config.toml
n_experts = 80
experts_per_token = 6
d_expert = 32
d_shared_expert = 0
hidden_act = "swiglu"
router_logit_norm = 2.0
init_std_router = 0.0326
num_attention_heads = 5
vocab_size = 2957
norm = "rmsnorm"
init = "trunc"
beta1 = 0.9
lr_head = 0.0106
schedule = "wsd"
decay_shape = "linear"
Below are experts of layer 4 (counted from 0) of a mixture-of-experts language model. Rows are named gate (a neuron's input weights, with its number), up (a neuron's input weights, with its number), down (a neuron's output weights, with its number) and show model dimensions 0-159. Each number is 128 + 24 x the weight over its row's rms, rounded and kept within 0 to 255. Numbers have three digits each.
Before each expert's rows: a language model's description of what the expert responds to. This comes from a sample of Wikipedia text that the model never trained on.

# expert 54
Description: Nationality adjectives like American, British, German, possessives his and 's, and suffixes ist, ian, in biographies about education and careers.
gate1:124148162117136100125161118105158117102108117166129136148113120172183123133092104139080156098141115123142112136127092124120083113102118145155133106148100115126148127129136161127127094137126144129153125105115098155129137118131125178174091118144159141154093128137145194134070116156105146134125148130121100114092109132153134096171078107211142144096099069151117117074129156107117159126101146167104119106153134140152133141116156126138111134142110116137151117127125113119152124088116138
up1:153144139135147135144134130164116101120132103140125086133093081132171088134132101120204160119150121133115188117130134078104129135108132131078098109154133134111122134131105132114131165157119146154107101164132150120104117147120133154166130106137145155164087140101120134121123125143156133120120111141118126136121098120105110147092184110113109116136142152124125151134139100150158113114164126139108154122113066100104110186109149136141086130112124145135180141155149134147165113168166061
down1:058126135131128110151133122096109119127108132196122126158118078144088112141117135162190078108125132142112181100145119163150118126109127109090131147118096104149144119118135137097114138108166137119091140140133125126099121136125152101146104128179118105166175110113141109120140114124113100069108114106150171122160137148122126139090139157070143130159117157121090175134071106134138116159106147099170119108127148137131126120150124148155165112143134132137114134149163136151143129134099118
gate2:113099183120117139150131148132139101094090149160144132171088117132128129127136107101150149102142128161141118141084137107118166110099116106121122145140053123136107118143111111137101134114111143098179105138154107129182131147132151120165133084146148113123110142129120139139156086113136131125126107142129112117135148182124113155158109120141122089133176127106110105047139150135149114112135160198075152110113150095101119097175151151118124122160139119100122165124121138129137134100119109
up2:156128105147098077128120138145155071160102137086124122137140080156116123141131152129092120102114083113126162128156170122124083138119116170176101180132157145120147141112137140086144055122113126114115094117162091120160110112120129145129149096154154127144126119156109101153081137132122152140119119119152161120086146116174124115165123130109129122094105141095109127171141161129101146149117141171087152155119147137131162132106135150119127100110131116144141124126137155107097099183134125
down2:110136105149136149144149109122109134109093149163146122102132102087129109089163159123110100167102119100128119145139155132094122080111111177107134147125119150122158141104184111110183068084116132129095137117098113167143162143161150118114119104167107136128149122127115116089166102130124162132153161174145153158158078112162139116095163113098089156124119126164142142143086121135114136162126163114122122092137100157106118145158105140123097143112132110152119128141132110132094120130095159

# expert 53
Description: Word-starting or early pieces like in, In, al, pre, em, such as alcohol, amalgamated, salad, Ingrid, Preliminary.
gate0:135138149148085093113129143110142143115179141148111134087104137140100117129136156134186091109098105165178141129133151106130066127134158135143153118131092102109126124153151107132116109123110154139085110128084142116149122121128158133146083092114131159121152133116102143125138137092102064116110119141118127138145099095098162126142101142099131116140138148098174116076121127180120132172148155128121098103155123144112135131078144143164131127136128153155170139090142133169156124141155174
up0:115093116176073095138131118104118103125120130112118138137119111105090072113134115114058133138120129112119118083120159125122117141128097107150155138110064119155129105130142132158170184170125116138138151153148126119114122132158096135135164133123143116159117126123119120098103125149097135104113137137129118140107148171098141125129078114104103140149206104126105151121150133144084144127107123126108142077113095156124107162159092145123126084117092127088103112146127153110184126128132121
down0:114091081107124130167159161152148121131141133154137153118142143125123136142124192133143096187141124105096141105131127100158125156157107122156155132115141132179111155142171099117147110109135108143102171128141145113123109115147071139145123134115094138116145120139112159122123124127115160098104136147141058143105134149151094143101149162119113140143113105110118137101111158134145136099150114167141140117119127117123105095151082133145149133164075129116076119204137118134142132071101101
gate1:111135096148143121134119130093115149130131121123185139168118114102120126130120095149170132114121103133105154089141126190139141118112145085122143124152076149123112129117123093078120107122118154154130087106145103097122142140108157121118129159160069122152159110163152121137195137146134125142171121152119118097132114170133106136150105112108085077124157096179103146116148132182143134130094144133106125116182112164134118155132148116148143155098160129152121125169138125155130165109150120
up1:109116158126154134148104124100162104162104183133139099152136105131120104120124138127168123096124124175132131158123123133174145148165131124115129139144117101144136107150127099125096066120101132109099118128156111085139094104106135111130122132171132125109131108112127144107095119175141094115126124174122125122165096108104094096099130130167107137132122133115107080060119080147136079166164148158103104116090151151142132122140118152099103098113102169092134131144138123186133158140135140
down1:110096161118120152122165115116174134109122176128093144116161132095102129105105111138139143099141150139117160126125172085149135113171092127099121115111128078138072081101134124098102201143131119127187119150153109097074122133152159100112118131115102120110117154148137182151120091137125146105098119159115124110144131094119119136137125179133132145143125134126137095100169132109169114128121126166138134108101102130151132129110127111100131106104132114101082116125176122166142134114164139

# expert 37
Description: Field names before colons in infobox lists such as Language:, Died:, Employer:, Born:, plus digits and table separators in years and data.
gate0:102119149187144151110143126130144166133119128179152141117114108148118119108120172104158145109192142147134089117108139131155132073130089147141161115097126157132119185172111101130086134116124133139162137121138124123135138102143166138142098143126104139122130141125102122120103071130128148058161114109135122099118149137114117174154073115171108160103138124123076132137136126124133102136136126103130125129152128121147145146133142135104108089127102128090132135126095176128140093102185169
up0:118163089148160113132074130131105156114126132114125103163147097120108101109124194175111146126117176082131155141119129115155168118126119086128172091119140128111117152083102112129118141163147127106110140106087134163075155141105173096130153135106111179105093120099115082149128111109128143135134135144127107124142089135107093120174149144093094134108103164177132159101107144162158109120125139123148143104103112112152126108146135137149132115151125107102154130160110135120120099101113144
down0:064140142145149146131118145147103094114119100083120080137096074138179113185117111148174139147092163169127133143119091096106156133163126112104162153130147174130163142110131146109070110111141150136119142138112126126116118090128128103156099109105148125128139151127131121137134097179137145133118140135126130118144133138150123122120111143135095109132095147144118129159116105089095123136143142132141108095103116082130069138076124137154106109135108163124088105143130140090147084171117107
gate1:121094138163148117158124137160139166137091149144151089159109171122147136149108115128148105140149134079080138151133102124122150123127090130149150090128130079139124105134123157172150142146204114086131195124172144101100118140117142151129090118106152103104147161151081133098115111112115126129151124098167124145136087162096125123114146092166104157120098123146142144114130091138109112143136099126071136106144135134127151135127160114131111159142125109098136122119104105173125109099142153
up1:134123183169163157120141084146137126139107110099138131140154129111107137133077104139102165131066124130107139115107108150152137125141077155108168102146130108175159146135147143130084148121167148138088137117181133161088157120147125116141109123087145116136151167136105138137141139113135142150143123126113116127159103105153113164111127114126123130085141139130131130132134113190166131117149164132141119132115116091165097159096103158138148096126111184161139100132102111102088106156152162
down1:140155121179155131113110127159127141156076067131117134153147147139128087126146168108159125178136132117096115147143127118168135136113138117129145099134097112087125119156145118142131123112151147100121110121143126111105113142124114080119136093173149123181151139121126123128134151135134121133127108120128147160123089130054128131097132192084095120169116163129148132142149098105119093119157151199144172118107088135126142108154137155130112112114124157143157133113126180141095124145088120

# expert 48
Description: Pieces inside personal names, team names and place names, like ack in Pack, enn in Benn, ers in Huddersfield, Jack, Brown.
gate1:104129165137122124103150084183157134116094119132137138121093126143117132097137106145086148109116116118140144112152139123131120142130124153144064070182148184106108110124130124129113170071187129148114136122137127134121142142118122137107139133112112150120126162107153163127136164090122164107130129145167161130128092097107118134159090126131110137127129106119132160104132174136127079114096114103114085088145085145134130128123178154108138109143150087143135171129089123154162161132110104
up1:153114109131099082085153120141139129074125125126140116134150087115167153175108077129115144127102142086112132120133132155122127097131135106157087120132128132157138094101127120130146128111126098128098160104128122129142137172175109168160131086116171143119121109131100118089131119144158183122161117095139141187146105107088146093125098111146129149130135122133129115188168084147103125128112102140141150107128150136109107156103080104157146114132115129116090180160146141137157158130117116
down1:107127162132141131156142115177170119148113076103053165115123142114124124070146136145084125162113085133117130071113126156122178119126107155123140108102125126115083151131196117104145140151154137166138101117133133153124091145128097125112118108131118156101149131147105121099136089140135107136094101140130145183124159106148161105149136098156131162143146105086116134112127167143117087099132142150103168111118102120111124133114142097113140131117150140093134112104086119130138146125096137
gate2:112128119109088119136100122054079139101144148157114128134107158126126109138162130143200109136131160110130149114160120115141108143128134152137149138120161147125139124118131150155154146115144150149104107152133159097107132119167130159149154165191181170122120127162118109140170084114145141144087140118146110135124142130124136132159086091125129149132107126084123112118103091131140105130125116173175169149182139131130109139156158163122112138132140112133183131123117130073133118174142122
up2:116137109180132109119152112121179104147130140131157091103111110151141116135127105155094094161102099113159098121140139140124144130131104129133083089107165133132130095109134157141111141120162127123139128148097138117149154152111139132101087126134072154152128123144102194142123094113149122133090103119145098167126123097112137098168172124111139109143127125154148156140141140118182157076127155104180107098111137114131117128142139122155140083125094077149097104156115156117104069151139114
down2:145171087131097118148122192109126133163123067095132112129108093134154182133115140130090145091112131127152081140150094117091130129148127160086144107153123117137168170120112150117120128148099133100141144158146133122128141105127142099148142089089115099151144150119112110141069159121094142124137104127097150119092106110101154165151125146136100148132156130112119089132142150135114167146106122109114143101110124137143162156101125107133102161102111158136073132151173178154131139144116142

# expert 9
Description: Middle and final pieces inside personal and place names, often foreign, such as Gonz-al-es, Nathan-iel, Cl-in-ton, -son, -ić, -berg.
gate1:135117135119131134130154162199155141143146132131105127157095161134138116123116137116179154136125135138159095136085138120130161124143125141101129173187126113165140123172134066088131113111111114134108114180167114093138176114119128186132166145138148111108140084135135119120133111103153107087120104151118149141135113091145106123098113074134124106128125149089106118098081126103118162104137142125114113138131103118141153126115175168137128131105154107175143093123137103127125139109176136
up1:094127144170143094162121126158130118105124148160121123121110142093117108097135102151129151109149130109127149139088143106181164091159159120142123125125119141174150124133135120100160136110107101105150133113133123104141138141189141116181099080153135104111106116145100140172181136106086139122075160138108137155157153107164147161111125127137144117122160110090166107154120097122144145147141115104112117162140153145097176154077131120073128094121138123090167128142133156126116143123118148
down1:103082075120164157141154132175091134120094134148103121161140167177137130137160126121122123134147101121199108076129137136132096129160141167143114155175129153142092103143142119093106072079125084130121173148144106128148117129122135122160111113115111081125130149131080082123120121135155129120143139137125119143119165089145166097126097097145127127112117114119150112108112101104116097105129116140120140132122106124094138133145139183160143132117122102114133180099130136127118142134076129
gate2:058152105176086142084131123128115143128118172174119154124102131133161102110116126135148121105127110113160123121123123087146088130113121141114133158140111124130120140136170099120126089100111156160175142126118168113154101104117097095108118141139104078127153160148111124117108113123080108125106178095146124152124104126161132121131141147140109115100160102171140129095123138109129125089131097135130097109157099101090115150152109124100137101134086084131104108106072139116134125080168150
up2:133132137149124093146183120143129159143130135144086118106120139154160111113171155119138152172121117115089104139112166135116111124109140138148096125138116099142128144090142133112124126118131124130151128090115088129115120144122154106100150114063099090127150156113143109153119156163139111110167124153080098048141148134144179142113120086146171139100135111159120127094186105130148155157130096146096138096151103148138146162175134121146150144139144149113149139167153135139092163114148125
down2:117146151133107111128130129097148153146129105207104130097112123116135129111127117154132130160139097157134113145123109094104120094134136102116119163163109123149073206120147134116120174131108129107158104074105148169121139140121106148126081119142161117129139146150116128146161132110134133109140093129130129125111141187105125095122154102120146114105137109143139141103128090155106140098137135119109165114112067104099104173101145121143115085119152130139160052164141134120148147130097143

# expert 52
Description: Single-consonant pieces such as n, l, m, R, M within Slavic, Nordic or other foreign words and names, plus Cyrillic bytes.
gate0:134094128167092157156120095097136100142158128132097131155148102147138137151099106090099130120108105136131131183156154158103129151100101137113101142089105141116121148102129101131105142140116108147111147137122145119179137103086168164157142162133122127138110181120143127194087089094121115184167143119142108139134142105118128097108143129159147140127139146070133148120127104150124145122129129106189135148095135153124091152122097110091134106168099104144126150126074150120115116117119144
up0:173073106119148136146135170114087182159114109129130132127106124161169089132092148149159159075135148150077127118162139161146114112097101168178134151092130128158149146083075138130164094094118142136118134141161146124142129144114140118108165148166123105161128088165102116118120149104148135138108110115093113125106134098148117115153168124135145111147100122141114128127124121136112121113131112129160149123084127113146105135125108130155118160095082117127161123122116110147140178106168160
down0:103093140120142131139104117132155109100130201142154139114158164109104112051150150128105180128087125095127129113134118118152167104123081149133093110111164149113183112172116134145127145149111129109137126143174114130099142141100115163140137148113143148136098090112110116125121157163144121121147095138149116122133102098079118170168131129152101122075120097107123132094132126144086138160111109119168135117126124161105170120134131101113130120119195163125124122108123121152146113117143143
gate1:172110117168101125148140144113123108091186111106132137106156142157131119134094146109108134114125086122120128138101160133193089129109113155133069153099149127137125155119139113106127128132140079101088133102101131122131114147087122165108114141146112135130117125150142163179144082066120148146103103134128092140160119097133156145156127108136146127120110160113138147138132124095125100157087157122146106111148146113095108163142116115169114098083078098130128143097110097121087106142118101
up1:131132136110116153069104129136124122104087120093130115120135137176130153083086116137108142111129137131122132197114159131086102142117174137118177134132131106128136128109144108155110122108103136129132161150164107097154131107078134181127156154110151115125150103147127168124144094137168159133131073134111117136078152112174135110107108106148137186133123122118101120143097103146123120085117175117100099121125129156134140126119136102165122121115157127141134170115178152127125117177101095
down1:099110150099124090107162142109103129131139127149100116135130119162146132099181140099092130143147128148149168086103101112108174102113102134106151107091156113132142138119117110154185107148145135150089161108118121104118129118125164123113126135109086143142178155124160161111169082104133108166156126153112132142170120116126135123142123130143138128152124133078180149119158135126152092157135123135113146081094139153148138171098165157125111110139158137172099088079121140156097122125116129

# expert 10
Description: Initial letters and fragments such as K, k, j, Sh, Y, plus byte pieces of Thai, Japanese and accented scripts, often in tables or romanized names.
gate0:169102120101151139141103144103116158165126121079103122129142130129101112102133094113182158133129140161108116112124128076155129170130115132124106129144130132115141164129128068141135117126119156139127107125100096137131118150121135131139156162128080131142130098130140105155123089120114138127099122153128147114136129081095101095157122163097140125151142100147140092098110123121104140056112111149084179143148140164144133150111163095107100143147132108134138131183126086110150068106123186
up0:132195146176134119094089126153151156128192125125139139109127110125149112130088106074112116098115139147192133105114131120116149131127151131136137138128128133173127145150154147122103138112142131109130115113110168095096140116128167128132102142078178073122126169196130144130143151124133169136153141133150110154142144155177147172118112100118137131140138143135151176127165095140100107118114091078132108142135142132184137099141112123149126131101149134138132121117129085130128117130100112
down0:111144116106127154132157115122140084062138154140139187111124127099122070140114145142105110108146111133103129163164129122204090139108107114131109168116139120110113126135139146127131100102088117091185107090159126130133104144142112157109136150132094126185132103088182126105111120137163123145114140150101144128087130147090157115087090115145091135148130102152089101109123132090103113126115143144076138155140136107128120101105124127133101103136126142139088125103142150112118121105124106
gate1:112101087150141147107125114155150127129160137076155055126123159144136084179094169112159108129098124168137141110156154136128150085119166096102132132139111082113134132126127110112127115119150110133112142135083118156114150098150112149101143133121113104107115147095123110106102130161125140131128169119154107121101122112139106093110094182150151145128143138121113130115143081139150129132156140108091109155110087150081169138107159157129133168170150118101124123142157136143134172157112172
up1:084149119134121097180152123099074162141110116143160148151182089119116156116069143116137108118119150125166143162102101144091105145099178139145109141093113089133114131126129123112134131164093123120159125122106118138107106126125124093091145112105131151098149137125139114114144101091137131124115108137168146132143120142152142128126133125125093153141127130176106115161115153160115079074132080166089110100142130106124139169095150136102131092158157165116136135120183107133139133103154110
down1:094151107122116151121142167122123164163142107107156104162148126104134140105090155137153110133105164125110110125135132129167157116105150124103145114084148097146154123187175138115158156102158121152119171177128108114140144121136138159155119126080156164108128163166097124120118104135114142140144110122139128122134163144102083156166085108161121116175146137110146139185142141170125117106125100107108087129094143118139140173151116122126124108139147190155163111171128123117129098122125146

# expert 62
Description: Commas, including those fused to word ends (s,, a,, e,), and the connectors of, and, by, with inside lists and phrases.
gate0:142140113127163127136118174148136120187146109127142109117146080102112121147109139112126152149147105130118125170120138126131057105096180119136161120121135111150101096099122155095145122167104128181101171099164120158081109129109095125140138107103144146116129146157138142101116138155113151124177138124131140147117106132116105125126040135152131135147120148135117162111140097095135121138147172113180132155112110150119066125156145153131110120173107112108138115154133140126099138091130112
up0:134144143118142129153134126170131137167076075113152143140126167146117121120145138161123121157107115140085142127091115102106121141135150113182107134142113135110112129130106176171163124112143134123095179113094116142124112142127112117175171145143131166128144145134150155136106088153131147109096142141129103118109155156152121164160190114141122141092134130097125161132160169121174143170160156127129168103158104164139133106131158109152097131110159093163100123113099121119143138180147119
down0:138103164137136131141117129126123143110100123126162099137115123162086137159142169135145151128135120172122167132124097160118162148153132132110133111098109149118158099146096107136107079112133161121122119140160157107141117152141158094119167134085093102144134126106153169110138144142146118126094146141134165142130127104109175138096193089153138080119099101132134126071151107109070129148112168083152149119169144111151115100115123096119157123107163164164134132142096149135099136108094131
gate1:083109146117079166127125110099168096153145141129102156116109120097113096156122136084164138116091141156109154160127114097161085156132128102146116124096095178147126127145124109126128122121126166129118143139143105097161112138127081141107145173104143097136139110123153163123124142112093146157146109164156129104137155186111149143149134131102168141145116113142120098117148094066161165116115141134123172106167105109141143142140138136149127136117185158129135148158132170115169132093118115
up1:151169086132099137153073108127133146147172103145151145141146091154086093100180090120141130143124146137116125146077116155127110096088135119158086114115174154140130147128170103089137094110118091118154109120151101113117149114153098102140101155124138137108140122115110140124108145132154087114111123114143142095105144177110132097127172084105137141143125163093083099126119176102163153169114113159127155148146148101126140136130118095157132128150140101159166157113131110117129129137124150
down1:139128140111107143119091116188120097082131135140083150130083160103136118117104142147078141114095110116133111105145122143155149167171136100105128104148115065132109117116135166137137130148093111112113174106119161123097108110104144148128116102126126107119142164123124142125145084072103152134141112133118140136155134109138096130115096204105095125129106140158111124122111083145135103100096121112101150097112097177127114114144124146105115106146087115079108106136140172106114145127090132

# expert 58
Description: Letter c or C at word starts (uncle, uncredited, Czech) and infobox field words after dashes or line breaks, like Label, Added, Administration.
gate1:106163156163118151184139163134132164104148121106117143103128124147106125094140086148152132173119131108168154123134125153117071159140135141156126104121177122089144145155083112115127128080156132139131125140137131126072190147102143132110114130166093175100172122128110148105128084114129117142135123120142130118114150158091107176092149167133112123118157111124143145122112115106162111138061135146101136129136146140109127138087123118131149161140115138119169105127125136166184129138128116
up1:111141091138103167133097129165143115136110105118129119136139144153100131095104163174155100145130157118094137145128132089154124151162180126092153137143137158169163091097103134099129157128143106165128099098133152159115178106118145108167130111140085140112113087122157103117114182114122115092128171117102114155142193150141108139133148135153143122113126085174100129144112112156155151120140104156132139177106132115088128123118107104132158128156156121126112136097121159118157168149113123
down1:094133126173148136132132125180165125091146111139084144124109138095139135129145134130159138165134102149131151121140138156156080129130110116114123139160165143115186130126143175120132121158158142078145107109115148092111101081140135166178100118126132153115149154155135127150113077106101085108165153141111118136141118126122110141149142101110125109090188142168098117159128124131153124186134118117157131131113105126087147164112127141113124110120169145154105155170139079091113136121150116
gate2:124099108102103110118107134129102153104132117109145118122128098089102126123103112094154136149134181126131116172127113139128164154143151115164105150099127088085135171131105110102126162130153120093132114113142147135108166161126130148097146124133091166152152147166101120125122105150093142114150134134177118129136108132074133140076153113169152118185126120175153159090111128102142091098126154130076147154125107119144135126137158159131109110136110094114176135116118144131146098159151188
up2:139109122106082140111133113104116100117113179112139119115139144171173105124114127113074138137086122212161118106105144138131121168139149149144129156121114137141128160116137163082134149120145165150119114118154128139103062117119121104148155128089168163129111165097140160137141125117134135159124113163090167125131157107150132135122154128104125113149108149135104125139124132136125131142130146172201118145124133114162110059136119148115132104116096109127121086174135140162090107123123142
down2:109121157147106151146137134140132185093098098173091091136109149166141137128132089130102096125150133131132107100093117133128106108124185131127094180176125059125163128135156117139145114111122138134143111139127145133185145104144118102107126103114135106113109107145129093094133158141104160113089113130120126099164179163089118162084094138137131110118074137162083133123130083122134121139118093137141099094107136131160136097110131138102111121157121139123160147131129119125081141134112147

# expert 34
Description: Number tokens, especially after an opening parenthesis as in (52), (39%), (0–2), years and scores, plus capital or lowercase F at word starts.
gate0:192110153153114152160091105117094128137130114190134146106157163159095107135100129125131155122138164156108116085121114117143146176120155147105119136163085129131166109154122129145120120128156142146104160143087133126115090115074134120104092136140123081129109136103131131131124098125135111135127137161174094087096129152130116132139090120087107165144128111092097115150114096099138116109134126101097133124153116141101104146160093124132096168087140107173164165143137125148153119139117165
up0:181160111108148119145128109112116130112104122092108142147113149125125174121144175139151135162118134097101126117121085113160166141111147143111120148114156153149117110122155169114105141063163110131126146115137147153106160162158124131148094145140140135153199143147096137157125117168129145110161146145134122096107118114118125125123101156154151133123149131142090144162067133114125115133054110103112116127124157151143153109115146102127123157126139117126132181118191099112071145141152126
down0:135107136118135132166113153117146127147118148157155137147134113169120147107124146127070127113149108111157146104111124149130087114078117117138123152105155132135163194153123163162124118129141116141160125095116160118127138159089124128120105151140125103083127107133175137098143136110172139091125112193108148190108099086122111118165137144149140123156109090100151133121137101154095138151107168124137116122118169108109109108124158161139124106115138148143152140108096127136125090176078079
gate1:127127124104118106128102170128106120138104139129132118125117122124114142152105124161127137120140118136146162109116179107116092128155146160142102131145119140133117173157129105158136118107090138146070142100194133128107143127106125124102140210074124149096092172084164139134148162101147120078157127109168144145135109162122093136117131132147131127103159129105136179141135147093112138138150117101115108112124162166108054126153124132118158128119115124151141160085120157140160121140162141
up1:155148144168141103164153148149129131146149110151152088161122088073113109097123125104153115116120171149152093124137116108120132083154192137148140087088114156120110119109120104110133095157112112089150086146138162134093122123112092116121123113085138158156162097127167148155143090060113161132168130130093178125140134129122144131130089166109118132124134133115123123099142114144105113129189130125134152154138132139094106116109093127126143094125149104136139117118157107147147136143085141
down1:115130129146158131144115180126128106184156175137141136087126112093110158125093137114141091059129155121120151098132114133132125166143104197154132115138138086135130105132145171055095114145122136068139159149113148103138100131137116075103132115141106142135130109127125165126130125144125153164133153144108147154115135135119120141149097148130153108098151152130139142175131171124158119137087121098137122149117173110148110146146087132169136101116161116090095131141126134158118151142134118

# expert 1
Description: Short inner word pieces and name starts such as ol, ro, ut, Mar, William, often in biology, species and chemistry text, e.g. Mediter-ran-ean, pol-ice.
gate0:109100113130119144098124144133152130125157134141119129168109158165132145125096113163173125132150158082136148125135121129113071151113156090147118126145097090121109076128104151109111130114090160170147131181099146158131119149128148115122119146162159119135125086148111127107111146117123104119102090132163114101119103173103153108109104156167072154112152149124102099158135132151129116111148114108135118128147130152107126107103130115182104162102166121131075112111129122125121144176186167
up0:129076090132172139159118135126109088147110181129108133172115115147103128174146159106120120108160136209124092110143158143091152127092120155159145091161149160131136141187151123157114126144161134137148145133126107151121099141179116100133159119103165124115103133095093141116116157160151146130143130125115100164140169135116136157109141124129102122154115116156124116127135075177110098127111144151120123134132107126118102123129118178084146116157134130102129098148146132109097122083134132
down0:155142132158163125136105116151116084121101147169120110130129137121134155131148107124137079103123134127134139163139135120155111105129133104110147105115116151128112137156105101089105118135133158061142184097125130137118119113160120147127149103167085158131089127120162130161116109135126136124123115114163164120146158109117136107138149139137174158097104104155162121149127093179170123109119122130112136153097164100121092116116141151140095139102124105122089099181217081110147104108128112
gate1:114125115148155114161119152110115164116133141142157076167159095113054167167094117128156110071105156124131129138150148173115095133108128122133083132092101146140109129135141115148130101149133099115116178105125136134168121145133130142127118123140142166089100118124108102108099108132100132091156130150139115117153110157110124135114167086177139145127155118142113156140124132137146160134119162112149104129148118157101139177145060097113138116169130169141132104098141105114126141090130162
up1:126153119090087123089105141122097088117145119133101127095170089093146142162113133143084101101083184103155155114123134145113102154093165143140112170125132111107143116101141149138110192122129156134126127127142122084143160149130128154114150133146140121176107109129105131150066129143136095104090126159164143144129150153120133139155162102146102162138124112120106123086147117156140139098153075124150146131097093124124122125169115098123131117127088131145115154142124138107134154180146160
down1:143112140163124123138125133141152137115125143099132148140137108152171136140162131125129121149175128159165154145107121101113080123123110140089167141147100132118103164110133139154119118144089104136197080138117157178139163077101141105147144118150135151119160099106058133112137144122086129151169157180077125121111111118139161133087124115081154112146135113132161127115117160155112120124149129107140112112164135172137163130116103159135116127128140093157129116155133093149153154107089130

# expert 60
Description: Single digits and digit pairs within years, dates, ages and statistics, such as the 0 in 1790s or 17 in 1917.
gate0:192188110142160146139178122106132133149122132140100104124098131157152120138122120187101164101154079142134131107152095120171155113113110110189128135118140112112143143155133109138141169143179129134079188116099116135116139116147149114150096120157118105120090153146167116124130096133092151172132129126091094095150099136122103138091141145137145122119139138138136117172101146109128086141139120116118141124091066156139120085103113148142141124136137133155126105151098142139118132142146123
up0:138073129126095146135164163113124138152168142107120142147072161170139127117170095134180128102124131119120141112144157138149154129128144118105174106081116118105129106115140083102137143129105183095110111129137125130136143123142124129097101128142125154131159161122168114117152099114158176100096109098127169121122146149128127121106093112123093131140131149172081106133135115137129101122093095114114100169131163102127169155148082081095138113088104130138085110107108115150113095129125110
down0:163125103161111184143101107143143099130128149141131166102093128138138086111119098128146133135130083138124127119139149143132154157126108144148120130150109141126129159154141070131133152103095117123159134128103140124132122114123113161124155115191134137118135159149112143101102153142113157137155089083141141124173120144141163084128109146049135135117147115104135100093115089193114115115180125094136170165142101093131105134126120148129135084114173112123131117129086087108148134139115102
gate1:130171152131136136093158132125125134129115093108076136125145131103105111122110166122115115119127133084175158155152086082116111125093085152171159097186121176092131140124132067097099164135151139167081117143121137129151147143108145159160110133132102128131122121125093148122091116117130179109167132134107118185177130142135117141145117113093138094123151133123112100101120119132143118099095139091139147151134127159153115103115155135104143092127118130143135128156145091161172140135119136
up1:148175140140118136099127104159117119117139136132074138127151114123117124093163126115143144137085122145145119132184173145177135108131179172119121137125101063122102108150130113165135167114188113144098122123132173114110155155155119134101124098143115106154137154135110130152101146170138108143124085179144124112125170102139119143128145099146136098156138112126139150119169163124114128086141145085135170127139127158135096082141140116093124158120141085138151172148110136157116132143126147
down1:157106115195115166085136106144165123123119143122111114164170134137138105168081098119148145102125143105113110083117158140114091081130093114128141129177164169132155122115165108098140157140148132124137131092122112135113133116115136132132128088129206096115088166147157115160106137131120136129129105125117122136131054138117112159146119121116148132182136109118123162129147146148127115119140116100118129174095103136107121111120132100120151121146152130080143086104122089122114122133170103